config.toml
d_model = 512
n_experts = 96
d_expert = 96
d_shared_expert = 0
activation = "squared_leaky_relu"
normalize_top_k = false
routed_scale = 0.333
balance_loss = 0.00202
router_cosine_scale = 10.0
init_std_router = 0.0371
norm = "rmsnorm"
norm_eps = 1e-06
steps = 4113
dataset = "wikipedia_en"
Below are experts of layer 7 (counted from 0) of a mixture-of-experts language model. Rows are named router (the router's row for the expert), up (a neuron's input weights, with its number), down (a neuron's output weights, with its number) and show model dimensions 256-511. Each number is 128 + 32 x the weight over its row's rms, rounded and kept within 0 to 255.
After each expert's rows: "comes after" lists some tokens at least twice as common just before its tokens as in all text. This comes from a sample of Wikipedia text that the model never trained on. Tokens count by the router's weight.

# expert 20
router [172 113 153 103  94  53 111 129 130 133  66  75 130  85 121  95 189  86 130 159  91 142 123 117 126 152 156 110 115 158 103 143 141 130 141 131 120 196 122 124 162 164 156 135 102 161 167 156 116 112 155 109 133 151  94  90 128 143  87 139 139 164  96  90 134 130 153  34 130 162  85  85 149 116 112 196 171  90 146 147 170 114 182 109 105 147 106  90 101 137 152 120 133 189 130 135 142 127 135 125 132  96 166 104  33 107 120 120  92 175  92 123 140 124  90 130 153 110  99  80 130 108  98 135 111 145 158 167 167 151 138 116 106 151 125 119 162 159 110 168 183 171 185 111 111 115 171 116 121 176 135 111  70  72  80 133 149 133 138 147 120  71 145 174 123 101 100 156 153 115  92 138 105 162 105 103 173 131 106 129 114 143 145  94  99 113 118 154  74 130 165 136  81  74 153 128 133 129  80  92  79 142  79 170 105 135 157  82 153 109 180 225 128  93 128 107  63 146 145 145 103 155 152 159 118 128 155 175  96 156 127 144 134 116 117 124 142 144 120  97 101  68 174 134 145  83 169  42 137 133 143  85 131 126  88 114]
up0 [152 107 159 106 153 113  77 128 117 165 182 121  67  89  56  63 139 149 143 122 122 133  98 113 159 144  94 106 146 167 107 135 112 107 162 116  99 144 123 137 145  54 144 129  98 138 146  97 153  81 149  75 130 104  88 114 148 140 116 103 177 139  70 123 112 122 109 165  83 123 120 115 146 117 142 125 173 133 144 162 155 123 155 110 135 146 114 168 115 226 152 152 127 150 147  83 181 114 154 138 159 187 154 118  78 134 121  78  97 130 122  94  85 135  91 141 166 120 169 123 159  81 134 215 181 166 125 116 146 166 153 158 108 194  87 126 142 120  97 145 170  96 132 118  93 170 113 136 125  67 154  47 172 109  77 125 101 112  82 130 104 136 142 222 167 169  63 157  68 125  95  64 164  92  87  89 166 149 208 181 105 128 173  92 127 110  83 150 113 111 119 142 134 140 142 187 104 154  90 117 106 111 161 131 139 143 112 111 177  56 102 112 115  89  86 109  90 185 163  68 117 118 163  62 121 133 153 151 154  80 100 177 106  67 155 163 161 149 148 144 100 127 152 111 138  67 149 105 123 147 126 163 157 150 109 128]
down0 [133  65 146  95  94 166  86 127 139 174  75 175 105  82 139 126 159 119 146 127 128 136 135 116 171 113  62  99 169 150 123 104 176 172 120 119 131 188 124 175 132 105 102 135 192 157 123  57 134 166 135 142 156 159 131 139 100 123 103  73 159 152 114 111 182  97 189 122  88 111 151 145  95  91 113  79 150  92 120  99 167  92  90 129 132 138 160 150 157 146 105 184 112  97 138 133 141 118 181  82  88 192 166 125  83 146 155 134  53 100 124  81 147 167  83  86 126 107 155 132  89  98 105 112 131  79 123 134 163  85 140 129 140 153 126 114 129 152 121 124 180 139 101  78 100 101  95  96 125 129 139 137 130 153 137  56  54 121 132  96 177  92  84  78 125 145 147 137 121 104 160 118 155 110 108  83 156 159 193 119 102 121 230 144 124 119 113 151  88 145 121 154 192 111  94 112 158 119 102 133 175  94 155 150  98 135 153 128 159 111 143 168 114 134 149  84 103 222 125 122 172  99 101 104  99 134 132 127 127 105 109 134 114  92 152 122 129 116 177 157  72 131 139 156 100 185 167  95  81 130 141 116 168  88 126 104]
comes after: " a", " is", " as", " of", " an", " was"

# expert 8
router [131 147 106  89 140  96 141 167 148  68 134 163 141 168 119 131 143 146 195 154 108 147 107 130 139 147 124 121 101 131 110 147 146 121 150 167 201 174 132 126 112 173 135 148 106 126  87 161 104 173 170 114 136 113 151 136 141 142 124 119  81 109 136 121 154 155 130 157 147 116  93 179 149 129 147 200 214 118 149 129  95 100 129  80 152 134  86 126 125 109 108 110 151 101 124 155 202 169 124 105 159 148 116 144 112 136 117  62  73 138 178 116 190 130  70 137 136 157 136  83 108 163 171 108 134 164 171 188 109 167  94 113 129 107  98  93 158 124 175  92 150  96 148 117 126 106 145 172 123 149 130 141 106  67 112 138 142 103 163  85 154 173 162 188  71  84  39 162 164  97 198 100 101 119  79 117 181 111 135 163 113 144 158 137 142 118 149 135  81 138 129 138  35  75 171 174 166 114 159 136  29 174 177 122  98 176 193 108  80  82 128 179  87  94  71 144 135 142 106 138 158 137 126 125 125 124 160 142  96 127 156 144 114 131 121 117 115 129 145 115 193 132 133 148 143 110 145  88 108 116 112 101 156 153 147 162]
up0 [118 152 127 160 137  69 115 184 114 131 108 143 114 146 146 152 162 118 137 122 145 133 134 138 158 143 152 154 174 140  97 105  77 134 175 162 177 144 141  48 139 145 152 103 110 149 110 153  73 127  96 169 170 161 130 142 134 135  90 126 114 108 132 168  99 100  98 162 125 132 122 131 166 158 149 193 148 111 182 118 175 162 107  90 164  97 106 150  99  38 130 109 154 108 109 139  98 159 154  88 172 183  84 101 133 158 168 160 111 173 131 127 131 156  42  94 120 166 166 161 119 182 130  99 111  89  98 162 112 124 117 152 109 113 120 143 194  90 130  97 186 115 145 148 103 110 129 132 135 136 206 136  82  92 125 158 142 147 105 136 132 128 150 183 136 133  99 157  66  91  86 137 100 154 103 156 122 118 129 118 102 188 135 150 157 112 138 129 112 140 126  88  96  95 245 160 160 103 161  77  71 186 177 119 152 150 176 169 107 130 135 140 141 124 128 144 164 134 109 148 149 127 160 139 105 130 158 145 177 121 170 118 123  55 109 127 172 135 167 145 186 148 113 139 144  77 153 115 121 112 120 158 158 131 136 115]
down0 [137 105 112  93 156 116 154 110 108 138 123 136 159 122 133 119 123 163  95  97 141  74 146 147  80  94 126 127 131 141 160 110 165 166  97 174 108 130 112 121  83 174 130 107 110 180 164 131  44 114  97 206 119  97 118 153  86 143  96  75 137 126 121  99 121 175 137 167 145  65 140 177 189  96 105 147 229 112 132 112 177 145  64 165 213 144 176 102 143 109 117 188  87 168  95 148 173 177 152 147 139  84 129 138 154  83 142 182 154 128  91 198 138 178 106 123 141 165 103 130 118 142  69 134 116 155 116  96 184 190 172 137  75  75 115 122 152 157 108  77 175  91  88 136  93 158 175 153 123 159 173 136 114 163 108 116 147 118 119 120 150 157 136 112 104 144 108  95 162 142 108 153 106 116 182 114 137 116 102 104 139 169  72 159 102 104 140 131  69 122 129 174  59  74 113 180 194 131 135 147  93 147 122  71 165 150 146 169  63 132  97 132 195  51 136  79 143 138 132 131 133 106 127 102 105 112 156 125 152 123 123  80 129 153 118 136  87  69 129 119 107 138 130 105 134  70  91 163  71 149 102 120  95 111 116  89]
comes after: "-", "|", " (", "–19", " as", "/"

# expert 24
router [122 132 169 132 140 124 184 156 159 117 117 133 169 206 159  99  98  67 117 154  76 150  92 103 164 162 170 131 116 130 170 106 116 169 146 142 171 132 156 145 132 156  65 164 105 149 203 142  75  41  95  99 139 152 140 105 152 128 146 161 161  99 120  83 156 156 178 117 176  94 100 129 109 115 121 197 160  93 116  88 105 192 126 118  59 146 105 114 135 105 114 136 172 181 112 135 121  60 149 127 130 122 128  74 113 178  94  85 111 160 121  61 136  97 115 119 202  78 126 109 117 137 209 136 119 129 156 146 142 108 121 107  99 135  78 168 134 130 103 113 196  82 144 149  77 142  89  98  81 148 137  99 146  47 145 159 167 109  99 135 102 114 104 127  92 157 115 143 114 132  96 132  44 192 125 171 165 101 123 154  57 144 178 104 130 122 159 169 135  76 176 153 133 121 148 136 164  59 162  75  85  68 115 109 198 118 122 136 134  82 154 133 145 102 117 133 111 138 144 183 135 126 177 111 132 131 140 105 139  81 164 143 137 105 133 100  83 145  88  66 164 129 105  84 171  75 183  86 112 133 124 163 145 110  61  98]
up0 [136 145 192 114 155 122 103 169 154 120 117 143 143 168 132 136 161 140 155 126 116 143 118 145 145 104 149 114 145 136 137 107 155 219  83  92 172 188 108  89 104 110  85 207 125 109 173  80  96 116  70 106 160 112 140 148 141 147 123 118 168 120 140 125 141 120  99 145 116 119 125 155  86  59  88 130 166 101 108  81 103 151 142  91 125 191 106  61  11 139 150 114 127 109  91  98 111  65 121 155 115 173 157  94 139 109 112 153  97 116  84 103  84  79 117 108 111 116 123 141 178 142  81  87 106 160 169 137  99  90 154 142 141 201 119 107 164 104  98 116 169 132 105 143  85 145  90 165 157 115  99 133 166 169 140 134 143 169 173 100 146 120 159 185 132 128  92 156 156 107  89  80 145  84  63 182  85 140 145 118 142 116 215 157 146 104 131 134  92 186 107  72  93  64 147 110 151 126  94 137  85  41 132  27 154 114  70 108  93 125 199 138 154  51 167 150 127 140 144 115 153 157 167 124 111 134 123 105  89 115 154  97 158 135  72 172 173 102 138 155 135 161 173  95  80  69 111 122 142 145 193  94 151  73 132 110]
down0 [146 108 134 140 156 197 152 135 144 118 131 116 142  97 140  98 158 137 109 145  83 175 173 146  81  92 128  72 169  78  83  97 148 146 120 106 149 139 125 107 145 137 165 163 133 127 141 189 105 134  92 168 175  34 132 134 120  93 114 170 110 186 123  73 149 118 207 162 123 196  87 115  78  59 134 115 135 135  54 107 127 124 119 124 172 108 101 112 140 103  97  90 114 130 186 173 153 117 152  76 155 141 157 211 116 102 148 116  99 131 133 110  75  76  85 123  92 164  76  85 125 134 131  77 184 104  85 110 145 142 196 101 108 112  98  87 171 114  71 152  74 160 130 109 177 176 114 122 181  55 135 124 116 121 133 108 123 135 129 164 137 116 148 135 174 153 111 131 162  88 114  83  88 165 147 106 141 104  95 179 132 122 161 101 161  59 128 133 105 161  98 101 170 154 133  82 139 160 141 149 154  40 152 101 160  91 164 160 152 118  61  98  96  89 166 161 128 138  72 119  89  66  75 201 182 123 112 122 151 164 155 103 165 140 117 102 114 104 139 117 105 124 103 110 136 166 129 159 100  85  71  58 117 167 107  99]
comes after: " the", " in", " The", "The", " first", "th"

# expert 67
router [102  78 176  97 103  67  68 109 207 144 142 160  64 139 164 101 113 126 177 131 140 157 121 122 165 148 147  50 103 122 125 129  90 156 140 108 126 164  78 129 122 127 103 146  81 181 159 147 125 131 121  65 121 157 133 109 151 150  92  81  94 153 143  98 157 122 165  89 133  89 108  98  86 106 109 150 163  95 139 186 105 128 136 122 112 132 139 118  73 103 138 162 130 183 154 152 130 107 113 118 127 116 124  69  66 189 122 168  85 129  96  44  89 114 102 142  93 123 108 137 136  52 159 146 107 187 163 188 173  70 123 195 100 221 160 170 149 101 155 130 134  55 111 109 117 168 186 160  93 124 141 134 160  73 144  76  98 111 105 109 109 134 192 109 120  47 158 143 141 170 111 136 179 177 132  98 147 149 114 132 132 118 166 117  98 142 132 122 124 149 149 109 135 140 111 188 170  97 142  70 156 141 165  94 125 133 126 103 122 120 110 140  98 115  83 119  77 123 108 200  78 156 140 141  99  91  75 157 123  94 161 155 161 133 108 111 117 161 176 126 236  79 108 142 141 143 125 113 103 152 159 134 129 113 124 202]
up0 [154 110 141 102 142 120 136 152 133 167 107  80 101  81 111 118 138 126 101 132 153 112 114 109 122 131  77 142  86 124 162 181 181 204 155 129 111 148 148 107 127  87 131 146 123  99 113  55 149  71 160 114 101 174 212  89 157 130 165 147 137 144 129 151  95 128 169  96 181 118 152 160 153 123  79  95 121 159 122 173 142  68 105 147 188 140 124  88 126 103 131 157 146 107 115  64 175  59 127 117 132 161  68 121 185 119 163  93 119 116 116 123  92 110  90 102 105  53 158 130 131 132 149 113 121 170 184 129 117 160  49 129 138 114 174 156 105 135 101 102 158 139 151  87  73 106 152 142  94 142 139 173 133 142 127 135 133 122 141 164 118 113 157 169  97  57 127 168  98 130 122 105 136 184 193 137 216 124 115 123  69  56 170 146 109 178 133 173  80 138 118 182 153 135 136 152 125 152 166 106 114 118 120 136  86 215  97 146 116  96 121 147 130 153  89  77  90 144 172 118 133 104 150 130  53 112 122 134 169 139 165 169 107  90 114  83 179 165 140 186 159 115 109 172 110  97 115  76 144 165 149 188 127 145 105 115]
down0 [103 172 145 106 115 203 136 126 151 108 113  81 131 141 121  97 135  71 138 145 103 134 111 107 153 126 102  67  71 132 113 205 115  84 139 102 105 115 189  92 144 143 164 107 157 189  91 172 171  98 129 144 128 132 144 151 149 114 156 196 107 105 113 106 132 116 116 144  60 117 180 105 217  97 131 159 159 114 118 112 156 148  86 135 136 131 103 107 148 129 143 128 123 117 120 110  70 150 155 195 201 159 146 115 153 118 133 110 110  99 103 144 118 120 186 142 152 113 138 147 159 160 103 158 150 142 108 122  66 111  80  59 162 186 114 152 110  64 123  74 105 161 185 180 149 124 125 130 152 166 145 135 144 133 167 129 150 169 140 159 124 151 144 137 121 149 115 150 129 125 113 148 125 148 137 111 133  70  91 112  85  99 168 119 101  68 166 174  77 159  94 121 156  45 144 177 128 113 158 189  66 137 126 127  68 113 171  83 111  91 124 140 153 166 125 197 113  97 147 125  77 161 130  55 171 161 172 125  99 149 105 105 104 152 126 201 145 203 102 131 160 201 125 101 150 125 108  92 108 144 126 119 150 132  85 130]
comes after: " the", " of", " The", " his", " by", "The"

# expert 77
router [135  74 185 113 132  78 176 170 126 115  58 120 152 124 157 138 115  70 122 116 120 179 120 165 127 150 112 139 149 161 167 121 131 166 103 119 192 125 165 133 138 156 138 102 144 195 137 144  80 141 140 177 119 191 145 101  96 152 103 116 107  99 124 155 176 183 125 139 148 115 153 159 163 123  79 187 144  78 134 157 139 103 111 107 149 144 132 141 102 149 152 174 136 154 104 109 118 108 116 174 175 132  82  90 162 149  95 105 111 147 169 104 186 107 114 146 177 128 169 132 124 126 191 127 130 171 177 159 137 122 140 137 124 135 134 113 157 173 122  77 183 112 164  78 116 132 127 136  91 132 166  85 157  72 101 130 192  75  95 112 148 107 132 164  93 145 124  67 144  96 122  92 110 133 100 169 153 142 146  59  66 116 131 140 136 162 112  97 127 125 177 141 108  78 163 150 162 141 140 132  64 103 183 155  90 157 137  97 143 118 115 158 118  81  93 107  26 147 117 155  96  94 175 101 148 175  89 152 116 116 178 172 123  72  57 110  76 122 120 108 199 124  89 149 182 106 180 123 111 169 137 142 159  71  94 111]
up0 [137 146 142 142 131 138  96 154  93 162  98 110 128 173 100 156 173 138  93 105 122 182  80 127 173 125 160 104 119 136 177  88 161 148  78  70 115 115 218 119 110 166 162 114 148 130 129 145  44 154 122 131  97 156 148 135  81 178 112 200 145  90 125 151 127 187  81 136 151  67  76 113 170 114  88 193 173  93 175 146 124  88 130 106 143 139 103 118 108 134 111 111 157 184 109 118 137  91  98 152 141 163  66  84 142 164  98 143 126 161 187 116 136 106 104 122 177  87 129 161 158 114 156 132 156  89 136 193 121 111 162 161  89 102 144 121 134  87 139 108 207 142 146 100 114  79 105  84 122 158 175 158 189  81 158 155 174  90 133 140  77  62 116 132  65 141 143 102 148 132 124 153 142 104 125 137 145 148 119 107 116 132 115 121 132 107  95  69 136 165 153  98 104  94 132 124  94 148 115  95 110 151 165 167 118 126 130 140 143 107 107 117 101 102 163 172  83 151 136 106 115 110 110 111 125 127  78  86 131 132  93 141 175 125  82 184 128 155 164 147 184 153  87 127 132 128 172 129  69 197 131 148 108  71 138 148]
down0 [115 122 112 166 161 153  97 116 132 151 180 156 127 130 121 105 124 157 131  94 120 126 139 113 161 124 176 130  93  93 150  80  63 111 112 189 116 139 175 142  90 149 186 119 177 115 108 107  46 191 108 148 107 105 115 142 113 192 176  97 123 109 112 103  79 148  73 125 115 144 122 103  86 138 101 128 121 153 140  90 169 135 136 130 151 140 130 160 131 132  85 100 190 159  87 143 122 175 115 120  77 134 111 155 105  79  94 125 164  81 122 135 179  81 148 115 110 119 182 106 170 160 144 133  84 157 104 118 119 115 154 106 146 102 144 187 115 127 145  86  62 190 148 157  75  89 114 176 138 119 124 125 103 153 155 145 120 128 111  62 173 159  96 127 177 156 106 115 178  89  46 200 184 135 155 135  87 174 115 117 138 153  82 141 168 134 116 145  93 113 168 107 109  96 103 100 142 179  92 140 163 101 177 126  83 169 105 172 111 199 139  70 100 179 172 171 148 148 154 172 160  86 151 111 118 116  96  79 133 113 125 109 150 211 130 199 128 163 129 209 151 168 114  89 101 131 185  89 118 136 112 155 136  53 141 135]
comes after: " the", " in", "|", " In", " during", "In"

# expert 15
router [137 175 173  90 115 127 129 174 188  76  97 116 137 218 145 114 104  85 143 171 101 145 155 157 139 176 120 132  83 136 157 188  76 121 111 114 154 130  97 135 153 127 132 113  93  94 136 145 127 146 106 113 148 208 109  87 107  96 124 127 166 151 131 136 102 108 118 113 171 176 125  78 144 162 123 199 159 107 131 150 155 112 134 176 172 145  72  96  40 107 112 184 125 179  66 115 124 145  97 146 138  81 121  99  60 160 144  88 123 174 140 113  99 136 127 121 141 110 140 103 120 117 138 107 137 116 189 146 146 143 156 188  97 158  94 121 216 139 145 157 196 117 135 139 102 148 131 118  63 158 168 105  98  87 161 143 179 133 114 123 102 137  78 126  97 149 119 151 168 144 142 103 133 113 117 105 101 135 144 111 127 130 152 127 167 142 177 149 160 130 171 114  67 138 142 196 118 106 145 107  87 139  40 167  70 143 129 148 131 135 170 164 156  86 115 152 111  96 116 149 144 131 162 141 128 119 177 106 100 127  81 143  69 109 112 187 129 143 125  79 133 157 159  92 147  86 137  47 172 135 117 163  87 171 140 159]
up0 [ 79 139 126 118 114 129 111  78  92 128 115 130 108 163 179 139 102  93 112 130 154 127  66 200 190 121 138 108  82 133 138 135 127 140 176 138 117 195  84 161 101  85 120 103 173 167 135 131 139 138 113 120 213 136 179 220 146 121 136 115 147 113 138 180 133 112 125 153 112 166 143 121 151 125 136  74 211 121  85 149 129 164 151 134 126 183 118 132 114 132 151 134 168 196  87 146 131 114 135 148  90 162 175 197 143 102 131 101 107 134 183 153  75 135 109  99 123 127 134 136 149  82 169  83 143 180 168  87 190  48 157 161 147 196 113 124 164 171 175 102 148 160  99 125 114 126 124  95 108 143 127 101 108 150 158 159 139 114  80 220 121 124  98 144 181  96  89  92  64 113 132 157 147 135  92 127 139 151 149  65  88  71 126 159  82 160 151 175  98 156 151 175 137 120  31 127 142  91 108  67 110 123 102 136 140 148 131 126  87  54 152 172 185 151 125 143 100 110 135 105 133 137 105  91  99 146 141 126 161 113 138 126 135 107 162 156 181 135 173 129  97 148 158 124 172 171 100  79 167 107  79 154 112 143 129  91]
down0 [ 81 166 182  20 174 146 123 131 158 135 161 118 134 153 171 141  88  92  87  72 197 139 105 139 138  93 133 150  70 133 110 102 166 171 116 135 107  96 140 135 194 114  93 164 111  93 137 171 144  82 122 158 150 109 149  89 142  99 136  92 164  87 125 116 143 131 113 106 169 103 165 131 148 115 143 142 130 130 146 111 135 118 121 133 147  35 138 163 132 141 141 136 126 121 117 192  98 144 143 130 125 127 137 140 146  74 141 137  87 150 159 132 110 129 105 159 112  94  64  98 109 147 145  91  99  99 128 136 121 111 153 112 165 107  94 113 146 113 165  82 154 147  94 166 103 115 128 121 146 170 162 187  95 126 135 120 149 137 115 148 142 165 150 148 155  59 182 164 138 114 121 148 116 118 132 104 173 111 113 129 135 103 127 175 126 131 127 181 156 120  76 170 114 174 106 142 138  84 151 168 147 175  46 112 137 122 141 174 166  99 117 141 213 116 164 139 126 110 142 140 121 119 166 103  99 139 132 166 142 135 125 225 150 156 186 107  75 167 103 113 105 132 179 157  85 108 133 123 131  85 108 101 150  89 149 151]
comes after: " of", " in", " to", " at", " for", "."

# expert 12
router [221 139 157  87 171 129 118 141 169 124 102 192 131 153 133 116 128 105 180 156 163 125  95 164 113 174 137 123 172 147 137 138  97 106 112 109 161 197 120 118 112  69  87 130 112 129 129 164  93 138 145 115 132 128 157 143 117  86  86 120 165 199 126 158 136 124 114  80 133 145 141 125 127  89 132 126 205  99 104 178  97 156 156 137 146 160  82  77  75 112 118 143 183 121 144 142 121 127 117 164 135 121 120 155  79 155  69 110  79 110 157 115 148  67 106 115 149 124 127 127 146 143 181 154 149 125 169 135 119 161 133 169 102 185  63 133 116 117 155 110 179 103 150  88  92 121 172 168 129 134 104  89 136 138 140 122 156 111  75 126 139  92 142 133 105 142  80  85 149 107 141  93  94 129  90 131 180 133 137 150  94 165 129 139 137 154 182 114 104 121 120 105 131 135 177 187 170 116  56 110  44  95 166 143 115 146 152 152 129  94 118  67 146 103  93 173 106 154 110 144 100 141  94 145 120 207 126  80 129 113 104 115 178 170 151 113 162 219 159 125 189 148 164 197 186 101 106 195 126 189 137 166 105  92 111 189]
up0 [ 86 167 115 136 182 110 183 128  97  96 160  82 124 118 128  84 160 154 119 169 104 150 126 165 110 154 145 143 136 116  88 127 128 165 152 182 163 130 163 172 138 150 140 134 121 150 124 114 139 102 146 165 132 108 125 150 176  87 120  97 175 113 133 167 110 123 146 137 148 111 142 149 139 127 122 170 131 161  50  93 147 183 131 127 110  44  92 188 113 179 139  95  88 120 142 136 124 104  93 101 109 197  96  54 155 141 134 130  72 131  94  87  95 122  95  65 135 115 141 123 134 152 136 132 183 171 138 118  72 112  94 101 150 148 143 136 159  94 123  87  70 161 155 164 170 172 112 194 142 113  90 118 154  97 137 165 115 145 167 141 122 162 173 116 186 120  90 143 160 159 138 112 100 184 136 148 132 128 162 164 104 108 178 133 182 133 151 187 134 135 150 124 185 151  95 141 114 136 105  93  97 107  68 122 131 142 194 134 163  80 121 187  82  76 167 150 167 141 144 127 169 145 141  73 183 159 155 134 134 182 147 133  69 146 144 150  73 160 100  82 156 153 112 149 139 144  99 127 142 146 123 116 140 112 148 153]
down0 [170 152  83  98 150 147 125 107  98 128 116 151 138 157 154 149 165 127 124 105 160 137  72 195 112 158 161 153  85 103 179 135 110 176 137 169 144 111 178 153 132 165  89 161 130 142 157 136 112 106 118 114 107 170 130 111 108 116  92 140 139 133 120 183 138 136 143 120  89 140 120 147 138 104 200 101  95 106  36 120 172 137 129 111 160 126  99 135 125 126 128 130 109 163 116 130 116 134 169 173 113 127 135 144 132  10 102 149 142 140 190 103 155 186 164 122  60 110 106 146 145 177  89 146 135  88 146 188 124  65  86  92 130  97 125 127 183 138 134 144 127 119 118 135 115  96 151 169 159 110 163  65 100 133 139 169 151 132  89 109 126 166 176 133  67 130 119  93 151 129 218 111 136 172 155 121 206 109 156 131 117  98 161 129 134 150 160 119 116 145 178 136 119 160 130 130 161 113  61 113 146 166  94 137 157 146 146  82 166 218 151 158 137 126 118  94 140 214 155 142 107  93 121 138  93  60 113 102 131 156 132 185 161 131  84 171  68 166 125  74 141 160 113  71 127 165  43  83 138 162 116  54 101 117 110 138]
comes after: "\n", " of", "'", " University", " at", " School"

# expert 72
router [115 187 148 100 135 135 166 188 171 103 104 126 119 108 106 133 171 107 155 149  73 143 114  83  76 201 189 134 139 123 180 115 119 135 168 153 191 126 149 117 127 153 117 134 141 210  91 152 149  83 157 102 145 202  82  90 132  91 174  92 166 130 100 113 172 136 161  71 101 120 171 115 157 114  83 104 145 105 117 160  89 108 155 139  92 152 108 133 102 114 194 132 117 136 116 141 163 105 153 154 113 127 131 104  99 151 133 166  82 148 150 144 150 169 123  97 153 124 153  96 135  99 163 110 121 153 153 150 120 102 119 158 117 124 141 108 178 124 156 184 189 124  95 160 119 138 143 167  87 198 181 143 144 107  95 123 110 141 129 120  93 163 140 195 131 137  84  54 125 109 165 150 149 114 144  96 159  51 141  75 214 107 115 106  95 146 145 157 143  69 148 107 111 141 157 111 133 193 104 141  41 138 118 118  43  82 129 110 143 139 190 161 101  80 126 122  95 135  78 148 142 169 156 115 156 161 152  95 141 119 123 178 102 169 167 163 151 204 137 119 124  95 129 135 151 112 110  43 235 132 110 178  97 109 146  97]
up0 [118 136 135 116 161 162 138 128 194 101 130 148 140 118 136 175 147 175 179 162 125 118 143  74 139  87 158 127 105 141 151 111 142 118  63 125 158 108 174 134  85  50 180 109 161 103 124 110 167 140 141 138 154 148 150 164  87 115  93  56 147 146  59  85 134 174 118  64  92 151 149 154 106 123 159 164 198 165 143 154  91 143 127 208 129 135 136 143 102 100 129 140 142 101  74  93 102 118 154 124 125 111 155  94 112 141 146 159 100 102  93 132 143 121 143 159 164 168 132 134 131 101 187 117  83 144 158 136 179 161 128 108 115 126 156 154 112 102 187 194 135  72 162 124 102 113  80 157 117 147 140 107 146  89 116  65 117 148 171 150 103 137 158 153 142 146  86 138 149  80 130 129 177 105 141  99 114 130 161 118 158 206 127 125 162  92  98 147 112 132 107 105 109 157 138 163 118 170 106 127  88 103 173 143  76 117 187  89 130 102 150 103 102 111 124 159 114 134 218 110 111 103 108 164 131 142 117 176 105  72 121 163 153 128 133  76 143 130 164 116 129 117 224 160 146 143 101  49 111 129 154 109  97 184 137 113]
down0 [134 160  89 115  93 193 145 116 109 123 158 132 149 103  84 180 163 151  80 128 131 124 144 127 131 118  94  47 161 195 175 196 113 165 157 192 107 100 145 152 100 117 155 165 113 130 131 129 208 206 101 139 158 167 103 102 120 101 129 133 159 231 147 194  93 155 146 115 117 152 124 160 118 111 148 113 146 145 142 137 147 139 114 175 147 136 136 142 158 108 154 175  96 182 181 177 155 149 116 111  95 101 153 181 134 145 167  97 128 137 158 155 106  52 145 153  99  84 158 150 116  69 133 106 156 117 103 185 161 107 116 169  76 126 151 133 127 126 155 150 133  94 138 112 115  65 110 155 153  68  82 151 115  87 162 196 158 138 163 140  90 158 156 126 143 117 112 156 108 133 145 111 121 160 171 119  71 221 104 119 120  84 140 134 160 106  78  54 175 169  89 174 112 144  77 162 141 120 189  98 123 116 108 133 123 102 134  67 101 185 171 129  78 121 149 124 225 159 188 105 164 141  94 111 109 153 162 143  96 187 198 143 164  99 129  54 101 132  88 159  84 134  99 143 114  87 128 110 118 110 122 179 161 153 127 124]
comes after: "\n", " to", "'", " for", " used", " did"

# expert 63
router [161 181 119 136 133 118 129 162  86 123  71  76 143 149 131 140 110 147 168 131  82 158 131 133 169  83 134 176 139 139 135  88  73 170 141 121 111 149 122 125 139 130 157 156 108 138 172 128 160 137 162 116 116 119 106 113 128  72 164 170 177 133 109 133 120 144 156  76 151 160  96 136  70 134 113 170  75 108 128 186 167 156 145 121  47  88 139 101  98 154  84  74  87  92 112 103  96 105 110 114 155 124 134 116  96 120  69  95 147 137 132 122 117 162  82 162 148  95 115 115 169 133 190 104 185 108 118 161 102 163 109 100 105 144  41 133 140 199 125 133 150 156 114  97 161  93 165  81 123 103 167 101 155  81 151 145 144 175 117 147  80 134 138 146 125  53 145 110  96  96 140 129  82 145 154 167 125 147 142 117  45 129 147 147  91  97 107  74 206 138 156 166 146 161  47 174 114  93 165 111 150 176 200 203 112 122 105 125 115 149 153 170 116  90 118 161 141 170  59 132 135 104 202 145 116 169 126 135  94 135 128 109 178  64  80 126  86 168  93  98 171 144 110 108 130  88 181 143 133  70 107 165 141 133 128  30]
up0 [142 149 168  86  79 195 181 134 115  52  94  59 150 146 127  86  93  92 145 131 139 154 108 112 144 106  85 156 143 153 111 112 146 180 178 139 123 145 117 117 159  98 131 114 115 111 136 150 160 177 122 146 115  88 102 161 117 110 232 143 138  95  94 147 156 114 164 165 106 127 133 114 175 149  99 122  91 120 131 157  83 113 126 197 128 107 128 159 119 118  90 123  48  96 168 173 122 121 121 136 141 107 137 176  89 140 106 109 148 143 118  85  93  71 151 181 131  81 131 152 109 137 180 149 107  98 137 154 116  70 150 149 142 132 181 150 162 157 140 105 133 124 127 140 181 111 177 151 127 123 136 124 159 118 155 108 128 122 129 113 120  92 187 119 128  68 178 111 146 134  84 114  98 183 110 148 116 143 193 142 168 166 118 123  99 159 169  93 163 150 161 138 160 161 134 135 134 154 146 116 117 183 121  85 134  73 162  83 116  76 177 188  81 148 135 132  93 136 107 118 155 130 109 137 125 139 163 117 120 142 157 196 160 113  98 135 104  67 161  94 226 161  96 140 100  89 107  64 163 139 108 127  81 163 141 126]
down0 [115 111 128 100  91 137 191 135 151  63 123 108 139 153 108 125 154  72 156  86 151 139 140 142 151 105 131 128 175 152 123 186 141 181 117 110  86 140  66  77 115 137 158 198 100 105 100 117 138 138 138  66 128 162  94 193 108  77 165 100 114 212 124 145 180  51 185 185 120 148 139 166 169 118 104 103 139 212 115 105  75  84  49 117 151 164 147 120  83  97  98 134  82  60 111 167 115  60 166 119 134 112 169 160 148 175  86 142 101 181 124 110 172 135 118 128 144 136 135 146 153 120 145  99  76 152 116 173 149 114  81 104  71 102  75 116 137 143 177 112 120 119 129 145 148 142 184 138 138 124 122 151 113 108 123 114 114 156 125  84 137 124  79 148 118 119 166 149 100 152 103 112 207 101 131 144 153  62 136 112  94 140 207 114 133 169 154 149 115 164 176  96  73 101 144  44 143  97 137 185 144 199 103  76 138  98 116 110  82 137 125 103 170 159 163 151  51 143 119 121 102 116 141 130 130 115 115 134 122  66 132 150 109 109  96 151  85 146 171  72 160  94 116 151  92 156 114 195  98 147 127 125 114 220 151  78]
comes after: "\n", "==", "-", "===", " \"", "("